Below are experts of layer 3 (counted from 0) of a mixture-of-experts language model. Rows are named router (the router's row for the expert), gate (a neuron's input weights, with its number), up (a neuron's input weights, with its number), down (a neuron's output weights, with its number) and show model dimensions 0-79. Each number is 500 + 50 x the weight over its row's rms, rounded and kept within 0 to 999. Numbers have three digits each.
After each expert's rows: a language model's description of what the expert responds to. This comes from a sample of Wikipedia text that the model never trained on.

# expert 5
router:535416516440438508475513516397433548540432482444426458472600528423493447454422488550563448458503438494454416435534524493460458566524559446417467459577392432445485479418550504505451419507410590526414479444580490469464426440521554480576454480
gate1:424407485371529458559444505541442506474470533585494457575540485415466532448500474482472517407501570418518452562586505512514437561532503436384558383541448465452465460467527528543443501501422488573471523418530542487548471519584579479546541479
up1:414374469457564464548403550520494551584517525606531433541576459472477501494446491532491529426539622437537472607564507519496474540495487483390557490513474442450461555475510482510430542542459557570521531354506551569548448529596558458536549546
down1:487509406524533566460476655465583514532545434422495496607504455606472451554530447483538515475546445440563486489466477550518539428457527634467571559385496464534516572451479420476557495519570527476609531569514561502481559572622506471561503485
gate2:541460453505492498484359559435475418501522528409497515487489493362442535569539556470515502472504483402490523523486409524542452624504536567459504498501461554480519508483544482440520456476497500489513475561542583502536391517502556494446587545
up2:459477450559602491528406552512468486489533471481413546404499521427492536507559507434476510456486454400527519507499502408522496580506521490484528542512427460481471422385583487463590421528478453452535527513467512518516462518559426478470541518
down2:476477514547510446639441476497532472458498535529472495492375451470485463397436456546452541428502459490497489424426484502447492590534538497462579521383546556510402444428479622541547464539481525537585457454486484453454649502483473479505436476
gate3:492415524453463458522616496434570548558495545413504411432450502488445411555553481553547577582526506486504474482581538533463560464558546468495625605489478501477516496512467518591460555490503442543452480444526504501535562511520499506600496455
up3:413449588515502485430568458421554512502429426470502410550450493530514481493422495461520525605532499597404566479555602455491525490500481546546487564501583542496516476519414483571494452433481544584474491419481469528402571496487484524489592540
down3:493520554513534406590589517526588423525525556491441524452443467455551467445505557468472549576545519492489444544502475541482458582508549476573503500426519517497492457478497556488512491502524565554520467548574480559502480529591521461494507470
gate4:594470530358500509474451537456460517483467537561528485599487452444442527463454554518511489523529522565481541490478572446511492556447515433484536538521490473558526527504562576522574374504420645506529532609491531442512492469466508477456503563
up4:450425461491503523406517509501497482484554540528430440402512457547492440482554397485475548507465543453477497578581480559464504486573416523529575419534528522414487384450382552489452545495517497459430511456479492514457488405503546612537478391
down4:531464503507492533449406488546435417452502552483543518554524541552551515469481398459465542558542511575490530503469490461490454495516486496493565510637540491512451579482528435516458477420458511467491463371482485504538478543510572537554565565
Description: Determiners and following nouns

# expert 17
router:505489530446516497400472529449421543511465525535427456534590547485530453370443463542526429468460487528475466420537534474437503573495584465486484501625481397435440534375519520541487492497376552518347445473537494475424412422469518446545481500
gate0:505471424530452458506478387430542487467512430502411514547516436478553516505551568476609498411520513512502535516539390550543555492531460521439428504548483468480565425505522570474597473528487547454483487568511388586507486499478486537489529544
up0:545511372568477546574545492449494473379486448471493472488572532457468544519463489515500499437615464486516444517518561577494507478535440402488423403467480367492496462485436515518508532415482475461488409572469449483495539590493435513457536535
down0:433580491455489460523489466412528544455457428561439492534593437385564540501539578533530441488560522449557560536559508474545547523526458465493452483485507639518569390511503479548475510421450435524579507562439553482499439561562507534407552543
gate1:500489570518519400515588448467448532417412500381456469521536480521459497537384467501549486483504474476520479433488545535539520485454549507450543489450486543528492499507528473575478467621530556513541528496543480470456477431437468450456485376
up1:508541551536446594505474560555426488577489550531513571620448453511549484517566595422539417499521405481438528481500443591483508569520530550445517440606469502469510596557455564470505505475465471489544449487430493506577502494552563558554455616
down1:466536511439400573497493467505477500616532458615404519479422609534492546510563522482470488527513495480425497558443508477511448485517474469487519464576562531462532584502530465531504436524458467524549534458476470557475534456544516494460455554
gate2:562468524562526597511411540513503531516495538507484481550568514487455543422495514498485390382460408495506474442526463462525489510475459476454468546485555410509469433489548490458490477588488491474469431427537447468545580525535393540501549488
up2:501464532543417483502446568523536548472569337438513554493495599591444476535510498509522417556539529532473483440461472471485554456510432408461497561500485505532481506552520455451449488482483466530479372547530444537484423537474503498500457489
down2:492488549583493550560406463473489360440511586586490461524501431464560550478452530529488469417561440536482545517497509454498458427510453466411476527458500470510523384362450564526567483476506534394498504493458416504525614487563425509493544499
gate3:576509457555555492542445482504532534513484519579451525575530561364552470402542536462492553524504556545482467489474590510517450570581460518534516522554494478529411538532477518519507490508485452553513446486531470521577483497487406444447396506
up3:523563425535534484549436402526540462456572477539458536617539565466552475411533484470465528493540546577494507480455529506492507530522438489555430478520501505482424590436518553443546527555501434483528495447555462495544401521530440557446476541
down3:467528478493571568556514522488513589431481500480465524471502507527580498451510528440495477506462609454494520488483539568472490525475474523486488584486541581443498409477444475573567448551575473508574499478375533487479703521540477548474580501
Description: According and months

# expert 19
router:545461513414479502439503534456440517511462514505408472514560514437545469431427490528534430468475467508464463448521553464424443558513566460450477472588431399437452496417536519553497466469387583500381459455587489432429454441464518451550455504
gate10:515531512511469506583527478461472470584556571506480529468594544468517515532485557567514490468519477558429459556565578438527445524518594501489468599605447488534506509404654496516594520522362494418501546472464536567497485560499581527526489468
up10:505529504477648446428569517564428630447466447579499525497441559495583591506485485456456464598442482438504466488397516547575605477491461404491590539439490515513515457562467512506414492473515478511524491582560432531427553531462517451573510503
down10:506530513560527504452555614542460539508480430543462449573480511528473538513551496510516412459473490485523422430507493477562497571472496515443414459508604470415387491526490445577467445571448538520433472480546502601509432459460492527522449561
gate11:551469621508585546474422461460531553437394480514520473587459552437543536495509519450548472459499536452470568464504506383460427473455518518457445450550604495569505459530542509412428559529484553485560508527557484507429478527527534546580467521
up11:505495500512555464419417495463477524405445494504570447564496486454520515497499533492502450456503531626527588442492465478540407495505552495525401502502582496544467429534437473405481464499507567504517466446557463501431487535525425563531516508
down11:526482481494517525513513503539542597412519398542511490499470523505529544485470496432413535513501520453518536530515461548460517506436555551482550513369518569522562546581594524420518560564469519479688519551571530403571508590569525542431585540
gate12:499437500492582467537527520419569491579505589599490536495642557472406557519462520492492518490522616457565527462490511484407521609520455451487480475495455526581388511410543446524468543503422523459434509548611506494486574509432455541542470531
up12:512485459591535440525510549569459479540466511474517480509537471494495565543520589519456521441563527457504581397471481527463476532518574477489463453529468471507426512542523532499411479478410512386510524579582537533400492579452499526558405433
down12:471581529477504538424433545499526481457537475503488517499486574486576521573459425555475525509446554522556540497472506531462614450568540531536382489467522492532486490517567552549522516482475545463537337462530480530613480515477543537495566600
gate13:411576443558453539499573472535452428443509522418474536607508522485539469506440531469492468421420526449478536438537488503517378495504527500506580560541485450507531494515534476472549532484534543527539495393455440509432527488427446616460475508
up13:452557516474428498501655472480456420489538466454486606546468470456467430540447497350479559453386502439507464483497503538519475441497486493496471511466490529451458557503511473495501476476504543490530562452467508525497543507499478589492492578
down13:492633478568537451465603436549492509476495530567522402522420446500395608507454451480537553490500583446448479552424499438521506528572500524515583438455484532479474456482400503571549438493490507437493557464437372446442495408546481545508510528
Description: Approximations and date digits

# expert 23
router:506434511424447517430474550439480521486452463475444503507560539470588396448432489499497424458490434519467429412557500510470444590507614440443502479623445427465523488448543544480472411545459560509447473435580481457442393485537546469554480472
gate27:483526480436478485511490570468561424414559385437464541524531553516547486520508460465491513610429377502560532496509493551529490535582579531456463551532548471415522511503476542441499405510491509515467472488596499510527440466515478498416552553
up27:483513511577559492563580407518459478492482530558448528573548463501461466465531511459443481530386568505468507554462538530396484504457463520421473483526457487593481503436513520488419593431447495419462444496412471493603438470552535531523506493
down27:499499511504487527462582501536484472496424425471487451516440437483459382449555500623520473472543552511523511516425470512436516520568481428490459516477516551469523470428518510429489464494528464449403504622527555464436459481409464432521482546
gate28:490474430466408437531415504509489455492455494521466517336575513519456591544470461627517509509485596493499522474474499520481484489533562514577528435506511490527526465508451501453523440522483537517556512567464516556470390481615564404475477523
up28:446497511454438419401425387469483438437537498570438446406532544438463583514529369633463481538422531570508509460528445457468516516486533483480576492532574507439507550487482467501591430550533580464504508532494459436492509476601422363432481565
down28:452515440538530482510499517487601508549539439513494449564462584578575474540534578459483563534442431519562521547419451593473537525522533526502483460354565515544398519531460506485492534496542393398593547485484498521614579500516518509455517490
gate29:448483464510487461432459529570429535523501538538418471562477437549523482562481455482496539488493490431562500534440525482490505503521594420497437508558455422480491479498496487592488466478537493490508502496485388457377491451521542510551478552
up29:550487491504515477555495563467607495524514481547499483449552475522523642434466495443519550481526540588552499537529462490435528538485381417556437439498503554524508522488449571533503559439479493518553541435406498483520515498585470589513494559
down29:488599491411546539531530412489499508479479457512510447567402459547612484458518437527517534493470457472429527351489426515511490467529472448513366585490559463541553413522524518489425479505511535518462577532449468518512528439591422409429532528
gate30:440424424397501565564444567504549509445517573464487566535535469544485492470545458496595455460587560474435469502546416457527478504474524577528521550478492418510457545483587533545493439495493597506480526537546412538466398486455448498513448467
up30:586560606549527491437543465558495526568489503577501482513512429486550419509501560527432514582347465552522507513478560492485566496472518390404503452535569511470501421562467496428453533504493427561454462415449571463533539550483552479529567477
down30:569530496494526534558441524414505502492508523504504474472459497479446472411478513481501527472548541536435494498531636546461558652509485614486539483591589406510452505475480490524518429391439477544459494519506475548467391508525480482530565476
Description: Foreign name fragments

# expert 7
router:543413507432501498430507518426426536522472493473415469482550542452530467420434495527537438440495454504474430434557543463408459581497567452439505461600422423446484498399552508497491432531427577527426472439578449466416417427476548468577479456
gate9:581420499496528536534478463510522565566595541529541576435608530466460496482570453462578414520518454491512597507585493508554531430415409485519558443494520545444520592486548474528542504529489555539436502487415560518399513469451538488487578373
up9:500598552468433419581518494545456539426558499454471543430495506541504603513459526542420449502568678409404489453600516458408442506483520531481540443468490465517513457564451467461484417482448518407515440510506525447545518471601529534507511526
down9:422463433546505543438505556472548488537516560449546579462559590503466513482516501520504474492584570584488553439514504496457373456475497514436552470534464475421514449506480524489558504514533448527557559487481476572548454580546445504472548533
gate10:532488434401459451442412429509564456465605562531470477572525494497434476485522506486450471435487552498423483531503472463545560538427462503473542425531435543464400485494386465482605574451519520526503438503466541522531497393543481402455507464
up10:496492443473574578461576493455468519438422484518500508461487542523499562453540467548497471430500524506442546550492452458487476479458505551425511488552486521516491485528478485421458530578511554506506536427588482603549415546556498515552483518
down10:363530522549544502441508475511518540406450469555519480485492524581495563462510540634482428545579468500453566523467613454487554501454515615542529471422516461514577519529530437555520450506492469445461595457535522405501561482482449554589439512
gate11:435464518541453581508560486448514511498567490388456492453554457450486482482549460545464471486423518435414426522550525500519527501433451443538568400582460550477511517425533435445498527549513515451455583470462538464568483495469507509572556545
up11:406485466539497502406438567483566497477466580592454418471503421484476449456595449598436549461430493604566542599542483530533448455513536516462557519506529509560532406444528427503534501400508525427544508472399441502412457473539517588421468496
down11:463523529545496558486404505522613491505574535492611427507464524542464452478531496493442510433452572529545457581476447531504465582526514537477397561626398431416505523494436479424450508562559526536422497519487608482584480456584488510529514497
gate12:603399523501443471496439507468440526468490573432455430448551572531537458546522508552514481582502409450465441517572500501483501501579514540534501529455503437422485440475433513484515517454504558456497586581421508553463492503586541553526568509
up12:537549433425510431511512571491493545384447610498425468430519518541537451478511533571545477531482469514489553565385515519475579535511470520488459598463529494544432488461527499575543470495502503426482514469539525428438536610514499491418586506
down12:556580547551556476468524509545488434516440487535484560516366467529495544445528475391524462451462500508439507511385422487508490502512517505490469441478537512559500455456524531540348475438516476464541433402470413416517567479379421557491500564
Description: Digits in dates and word-completions

# expert 4
router:517429526387419513497511517414432520563426515444451435479590475412484453471429492579563449484504446501465421445531486510474455565507578427389489487602415430431506484451555542514471424525421585495432479449576449477459388443514535436548492456
gate10:605448528461425528472422492504586567511459466491441534565510445556380529493410450497487550513439519593543510524438519349518483436536522531427434520511518506579541390497405464511527464416515519535446489524496468523475497501490535454515476473
up10:525418532491540496481428508489473501524420493484456472495486477482460450479476469565474569501477627588477514508525557415613433441544493559456479558482569515521461430508515407516530403422478487626499492477514491517468444476551606439577450565
down10:443565471553529549543509568583461431401586510450430586567486529507498579617471490504425442503494592538561491513581397458615527579506513543465527473412507483552467489527502507528543512496593454417483509499449559542477502528536456517532462455
gate11:493458410449474491495507565394541485567495502531467472550553410562460462490543552544524401429554454499446583464466505462490476487592484438468475528471496478524513443486644569577476521515491446564522501493556408444475443474556516479605546466
up11:517471445526523452460423485503521471427498496535503420514476538492432546536468532502397599517449583500444488632476596481482596489427408472609510563513387540512397460512467523537597517510504540581520483506507491508485513462469525537520464533
down11:506444482468441483540455522380518444441568481431490539494487480559551416464487539555495445434392424485567583504457416527491555507530586484483481543507447515485498437442479536448586553458492461449489476472548555480540486507484504461597508499
gate12:541486519489449536417520549449538562437576512553463518494356504512557508434459605496452505489407430494541449518449433549470462535469587458560461540496547451524534464493528566471491531530567522513495460394493475586520552547475469483514542481
up12:558541455568470555423518379462428536432443484531494393473541462490440510459495513596474445547462487544410514510488468455550520512541455425396622553469502529445543489543506500508575521461560557558448549416475482498513512439421521479507512422
down12:448453365428526548457499447523528490421553451498506543504558543492407452463492480352497380508547466524539547502523606473549513409527401530514522443520463483421568538544496407446562501486525521575507544485423529517451524432520461499462578449
gate13:455560474477445604484444431510356579445388613373513563477482526385498522579458456554485509509448432429574476561408455500465533468481596464362502496484485418442549497527515459487539521469485532466471434493537515489485450454527527512528371506
up13:389521439448518568474540433569449582537519506473527551449436459405507527555482491548540520540495514477560555451403489482525516444467532539473500533500426474397490540547496411610476574553517582511439472517526434587491431423527547471503473500
down13:479647400531554448515523452498538527478480504535540598438471516504543431483582412467531535472538459515493595598516570592596554456513650516507532530426510503452562550552563488453513563508520497497440490408517534448477503479511419485444559561
Description: Nouns after determiners

# expert 11
router:584458560430500537407493519437459540491474529517444445433561544471494465397450477567496438488465488510441429425541547425458496569500530517473533479590410466457448531370536485531493413520448566524377496446528509459382442444476518476542476463
gate0:494530509525499513584454570612461463489535507411497473500523497444561433468571524576550374542565469484554481521511485442535475533504494492454443510527458458441467417580516497497515462505409551522474486563444509497563546484475502353579464527
up0:356541428492556562437517563485490460501565462489561508522414440526497402471590424460479495465559496388558575552484453549514496499444557492524501488515502540484425460542520479439511532536528382521464504571511627466463594514458493519512509477
down0:515504508538557506586505512577539504570510487565510547494543513455397448495478508503509538519586526572498484473489507282493581469506495426432495496478471556459575493451556579584500573506515581474545574490493502444465478577525524502473427496
gate1:582446487491613495478543485471506496527487491574533442452453532468492503489535459574574567501547476359376541533468512555471523475407445478455579491447436465524476469476548479456514466563517482534510458472469428537606530504636462508450544422
up1:544467526501489462496474457447406504464426476518508432406401609468436443421591508487532525512485462481437494454500509588477495537458510535461515566472472447481431489443502518468567404537527519528508418469478416519550485567582515501481542476
down1:475497485570428456422492576486499440540574520480501509469473468455430454546382522514452439422425490456471526597475463499472432594561499546462510520397438468470411474544593421482484537471501576469636532535546463530530560504457462426496524505
gate2:427462521463527521527437506540466518451492546559573461518588485519472499493604535488544469470513470472488498512554513467588529476563505541504587465501509483447486525508536519469577561452472486511539548410474529521445461480564543551526567380
up2:623625537449523439484546539501520529520563421526424507510483555449631486415450496464503594528513439588472486450527480478399551486529493560514448536471583496559472478502469532515514524522507484370458433505497534527546515473440517519461554534
down2:533472459535452599521589470513527542563468483525470507493576520492450477462499538451456478502475483552439579558515496497480506496505514534518501435532500477501499412534557441492491436467563571545518586499504456474519436594505491532444429508
gate3:470526486503474521429395556677540521496425572509428558504434566531552574499544480465448460506525508504552554525505587484552476510572453544474517552452475487516567575425537476488481470468479470568488564475559500558342484459556527425456531353
up3:579433471525524548415474486524473450457414476411402553481473444478488513450550468548456451529449519490455411519574565520506487470499497537523445526505461509465595519538507555494437530410548418590504449410452475529445556505446496481570435492
down3:538450501499520486471477544526446570517486495488542456512424517394545466486576568517482455485593523486557570570537544452497492479427510482410495500542443526388451509437425431475513514423480446410456476437535477453478451504514484494628533556
Description: Verbs and endings in prose

# expert 12
router:538434504473489505466453522424403531496509461497431462529586524422535446459456478504542438466463420495436436438538500465415483603528591424444449512573426413428497504415575526517504464491439567503389473444578458430459453468496506464542490490
gate9:464497394490503500505503522512519497442534432541460505594481556569475475430451486460529430498535590539488520454474434522526444509602573429528485535485546530456405610478524421479506550500594620461479445457502533542481517336638528494495486524
up9:527438452459512548383565422401485542485511495513494547519603471452426475502533542498564478506527410380541489564448471522524524499444528562448513594503517451535528531519560477503472510491491477555441506547522444556547519485496600520472460381
down9:512502464633494457604491506477520474504445491577461516429528476395487548500453524526483578526376453547500508600462542435470562507540505575512506504561494558467511516456360524489502412485487467516485540514515480503433397543505462487512579515
gate10:585490581558568399456437533361505520429487567494440460485451442514511561411468455479552481561528537536466490493492559563496467509458559469516570464550520437477478374507614532548475505532409477573519455524489439463478374455492507499540439516
up10:466443477458476504485473538498407493505570518558481393482516392484500510529466409573516530492471519525489453512533523540531569505379483568548541449509418508526421405444516399591568437512368551543491519597531478451446457511465421515547526477
down10:466500551537604468491479500488468450554495625492563513449482408463477456502514533483552505517488637515477532515476501496519557471459462481389506448403532609505413413515507534490546480437481502535592501522539518485560470492518456539460488381
gate11:482415519571538538517488497430480498583524436617514487529457430447532584466511481597544465550547427494558518496487515512456470574399581408503509490461452438547567461491561528489446500470512556577597538429482409480475518539514441500450506479
up11:491386547501490487320387510491486542596483572527435567461488530503491529495492548520404536435481470457536450527511481530496447586471502481517553498498480510500433515554497551431472490494493432457474547458519556526477503456428465445525501557
down11:443498522395515516563433482410531578512446413481564541510497535531472530472498478490518421504533553632436448532504480566554488520509482434651484489494432601444463522536535558480497480571567516522466542493585493474522470537474460526576427450
gate12:523558381545509575503689414521580448555508480541387472445509486509551518543426536499511597559487523613462524478518550472500467501542579499513506554503500478579510492455529512557477507348493522501502495489482516476515422536391440455474502516
up12:476395493439564428468473515499439618532442453543535507529414447496528489430550447474513475465473490462470392519587454578513513519424426461505507528467539506522527473529465484489475549561516516526483446444499415575502467506584586559544494478
down12:447466596503489411401411508554448501493500570579473542414482491564440497436515525584463415552441538458455458484501500517545581500512526414572495472601492450429480594459562458437505492571602489545553472462518461512493457431496517539404549453
Description: Sentence subjects, units, numbers

# expert 9
router:567504539466494450485483538511464550526495465478440441501512537468558489423488485558499437476498447507418436402506534455459428636517544449492445488612431405433468500480561516543484451515418583487458459464558443427450394424493576433551464482
gate1:554494499424434499518578439501460459583519584504448523570547531478341568399483445393470465495546560469577391468501469402466446510510486434491570433455505516523440519443591479485465605531396496475438505534490599496496441485472548461470406467
up1:526458565553530495534554536507366517399487498487507541582546473509466434491469508416507381543506561465528426557471501511534557546482553544494486475493501512426470578526546473566518529541460449450514486429408529397522502573444558552467503467
down1:492488471424567508499534407402495404506609495454582553519426527483494451514526516560424486576562528503412544505510478496570490477457462559480590507463505595521467495560535473577502513450522506400396471554526437508510578396473569536519472510
gate2:544505520519392488500464459454521485538446545590484433355493583445489546477544483524494380450455478496373494485448538544455427472430447530486451499523488480541491482425584571484535491455534471493441468506463521537498469498516468409445548589
up2:516510426512407523462550470512539645422607430567440463430515489548561524442465480419516468430492527540552499480464551566552523504581479498480500499505498509493485559533485432507405407481444556567445511472376631567535534429525503542484536454
down2:457565449574443507536561405495566452494485514499471516498550575564514523442539496537402566445539461475468560604464483476473435486491550410490523486544493494538481487473543570393554570472465505484468443567536546568477532424561471476441468462
gate3:575467395526465483509550506420596467473550430485475498503482524450414586492561437423538489495465583498440514562590482482454530499528469475554487541561501461546531545480550518562494491468486496515468520580471492504504441505528495566514651549
up3:472473501490541508467485506453543493453552454400515524544552505467500459542498448381545496460411500590497531502641526514558495508518514554510435469545539439509533468536551466454585550474538508498538452520472579488502465543568407623462541524
down3:485437527428509494517515534475504585526473454434492529471475513469504461625493410563516515461515489486516579534466497525508512428530374612460573493279506600503552515505477503463487474519465454575533628542434554517550481538546531522480597530
gate4:592538440494521515525476454536535476487585471518522499440545519506479487562421596392502536531589559474423421453496564494509495503519545478463481440549461589491379534506437485533500432516457493600550516603504487501470421478447526453560422468
up4:520541477494429530574442401494444495504534554535519514434537521457493481482473560382520494568566493494424494538501586387458423526495490530481542403576478547591436516489430493564565467484432513568534532618473556484465518453491482451523484457
down4:417526505526512607484452456535484443482540544471574492480472549517548537540483524529531549531498608553547547600490379581488504544521496527518488413434575513452554484454435477458485530569576473434559454538486467528527414608507507491499465502
Description: Headings and infobox fields

# expert 13
router:523438514427477508439491529438429539491450489492414476506570529453544454417438480535553426457475450500458425431541548465415459593505583461459495481595426415443477501400550519535479442509421587498405475455581478453428425437500522463559473475
gate0:529556513485513539496438490541481600486441468563513454495480582624525474490473475520532448391448476495465602407488496458486507566518440446514543485546571450501521524540542496514494614520513622489500478417601420493470455404437431541597462484
up0:423577509454485497491506475479475544465496513603527510431480497578533519522496553484388559445435473515485546491474391445496478483509527458522546502519555483557579459592507473475542567532524599504569472459474546495495515473553461574573575556
down0:563511562522602512456454514505512503488500562514483472495522455501488513600517551406550562608537502487493414482564453483542472463431467643458542512476536562566505518487558516544503508400547440558487574488400629468475561497517400530463575458
gate1:562491577421501448438485523425553475520491482475485472495537532507546483475479464459486476512589585560465533520525408486492462498571489500426526513574489470453505425389568434545488475471496558587483388547650554420478448504475622445577488474
up1:472486472506526540544450589559498452489483592475563532569468458571505477511477531501544484513447530561425542508452531474521606600437459500509487444485465525515568439526457481488490508537415499499483567441459436526538516490303407565488380477
down1:488484535487501442541529581487537522510482483514418489382543454503472456483555443516533462457490444591465537491439502466565524543551465477425483594507439479512472447458511459529531494509512509380393404560565368466574452489484501546506409432
gate2:467454483502529553419487457446565440470483553557432566503429609409552464534499492595453627534445502425533472515506527549522516481523582529530440581521453487492508615494499458484650475428542535517558415561501464497478513505535515488485526533
up2:377551475483584419583423502471463404426467440409477501514589527494549586583477488530379496516490472466516508518543512566422465445527537493544430506548474563450581525509428557466474512465493516577508506588511448557470499507501562502590477579
down2:498522472429581521544431429472500421501504353545432530500470471514424498566560532533604461493533568455501493512432511447567478554516527520482435496498477442583550618489545431432553515544528516515464531492391425503496519541489550519479562438
gate3:465514552579412506457505482546482466441438427528551507482575484481475536581506590578501497499559448477556362440559443455499458524468564516580543469503507485465502489485527533539514454432531536523439560597536527515482511493484541541503472442
up3:507527584616468533519560527536528446524470431526574533395577467528465554610499532554561523493559471558557398448554427469575469452510555527569498506500482514437492493476524517540553449457472546532451564559499450527493520463546541537560494467
down3:531570468524514472451587476557492404567484501457547588486541499461411553515483443525511529468517512528432526590456462496600541473538630517518535512514550484536512452602432537411509460600610499492584516502480548527478425480571568525504559548
Description: Word endings and counts

# expert 1
router:545450518429498502424476543438437552499482511505416473502563567447541461434448493538525426472482442471429440455542571452409458600492556457465492481590431411430464525378565503527508436497424570509393465460568474445428441418513519454540460484
gate9:518417479489445594487535550528521491497487473499451470474491566517576417496417457578445508508455588471415558578534511449446510574460519562494561394462477540601507594470561375488529508461434500420490475482503480557476495457487485464530551535
up9:491466452455539523601412463502399509504509486417505435468517469487499454471537561504380507555551563579538497478496508579510368483460518533562438585523558476498509450553484591555472462574488533511509494508567580481434464490451522474501524556
down9:464385386415415473523441557536494565538529493584532401504520412496449502493455462443599540546532541593531439441533484406498568540381445498471403451563571518547530471534574455548537502514432574544503525491537435521508535543451438463558414437
gate10:624489510517505522459580504442507513573542428451526405478528593451516400430585487498476460474549554483437551439515563535479580539450425546476461445478443486454452471403521523519462551469517472541497444457498518548433535573400473441576524490
up10:516578460522496410605451491615457492512466500543533604582435493522559513624473530524529534533550463429547520508474503471463463495512494474564471586525461448511554506592582505519592517498483514460558515515556574466556463472580482407423443491
down10:542521530440532419519472512449511500522562550575472462565499507470459513527458591454447574545451455468412555502540577490499494551532635342533439464554490501491472561531528501471577473464486473511503491511537511514588511482481470393468507459
gate11:453425466549549536466544582469590537506527463590453497502435545439560505543459566473508539467506474533537479542461525441438573560519521506598415534458552439464516377531558531408481519480511442515514527522532451494519470494532451495469594454
up11:524521557557553495554535458460586450465518519543493412505517543491410452510474457620508539467373496438462499515510477434454523571602534542441521539557639555556471476467460543579469526443455489528505439472458503508406484446506573464558449447
down11:506468525473450509488493475403493451578525493465582436485535459444442591492512462500422448388437628517435477506504542502406449500517516535528471459560535483419495545486460489503578505484520563518584574466485503548393483440464453506502472564
gate12:425454490443399593569453473386449549435512476551441549507589534506502441498531410588615432437520517568392455549611519587401456563468475457505459530536537575472469513441482578482525439484424510568465482495481476381506486439513606503569494484
up12:517452358483495429424505531489465500496535495451468467508529491515478504524463499508417499571529414497549449488545526531448592471537561522543478547451462437451620539497508407438475494546555569529494554486557539504492507520531477609363534493
down12:520445505503505529424552558504527460531559526461467564483538498442563544583423679477587478505513554486507424462556524514504550512576516614380457498505481475524473524440492386435512448508583506549488537497541456510438525485495508439472536554
Description: Digits and table rules

# expert 18
router:530433539405460518423499525417465533499443499505421457483531552481541428384434500551517451491466430537439443452533556428420477580488523462435499489564451436439473516409552532536454464500425549534423490432548447464397424407461512468553466453
gate0:481482430394498497453538487484530505530489530581435523515453528525540455510413553580518507530489409497483594501526432578502564538462530490528482588459441505527479574559427565538529601520563495502519428529567497479500484509494490383489528490
up0:531459465357488505495577469463498544616490526429465529507420549498603498519477518567487511556463429487438543525526532557518426583454569508405394441487441516477559578497493528506546526491518515492488499467588432509434466481501500420535509498
down0:461436393534484507552563552511486462468468532486520450461529541511592419608490500439492547478529510433500450470465447474543552443508463399536426474436489584462488538563466446560497457542539374451583439528496515557564482601546453479488446531
gate1:431496431435468455497579555471511483477450516645475535342585549567531511481469427399470503550542539457447502496438588481361500484445461467417492495511439434490532545459492609479442415453475490572463474428522514501517549464483584566495504426
up1:479581622557509429489576497509506500471565482555515592538422671423572537536525538530446509550448462460568441508402478512477493568492505444455608501521515547515441594505438517489501500506483500510456492518521537448567485454445557473516398448
down1:498453540464580544431466439533497424616530494514522518489466450530528493538616413507524486506563532455554571520475429554494459539460477621451468405429606474530591475432490531492516626522520442564478443421414531479469493455449431507447444558
gate2:504425558496433473504536543380494555514424554449460535519562467511429523585480493600537488526491599498501529548519528494465573498454555495432507376512517518533578568469450495500457516491438552511420559494422584568420503468579479508551484483
up2:568540517466524489488516469610548539546511450414478427472497469436607424460520470454448481403476503574454486473510452478479404471536511434517540466437483508454462489386455526520495483510474523456547461526552502504521489621511528468544481439
down2:524475588497449474482485483438523566463454636533464560542553479655449477475520420506635508527548494511493455574621449466570411469600487498456518447494443469495476549441506509494526436506500386501501527448492461493463618385501515511499463555
gate3:443497561543558446616501547541512530563521532429511447496526496466579489450533583468538441480512522554499447434512534394436421529515479552540451513495505436496545426592539555574524453405467431479511422393490434593445477414485587492522503469
up3:503557341456520454465500451471473507496458448595489542572556518440544480573474474403564500496517556512470539527498446568539548518495593417525567453538507512519499509402469474566545530543538513532515586608528489496508479455445460537489488557
down3:526456424540501462536407465523584462565537523471527490495503508475591451560591504507565459584465532591540519506553547515479496433446560580450487470567504534436446576562406428566525547504399522474316540490570546498508563452429527469441642555
Description: Conjunctions and punctuation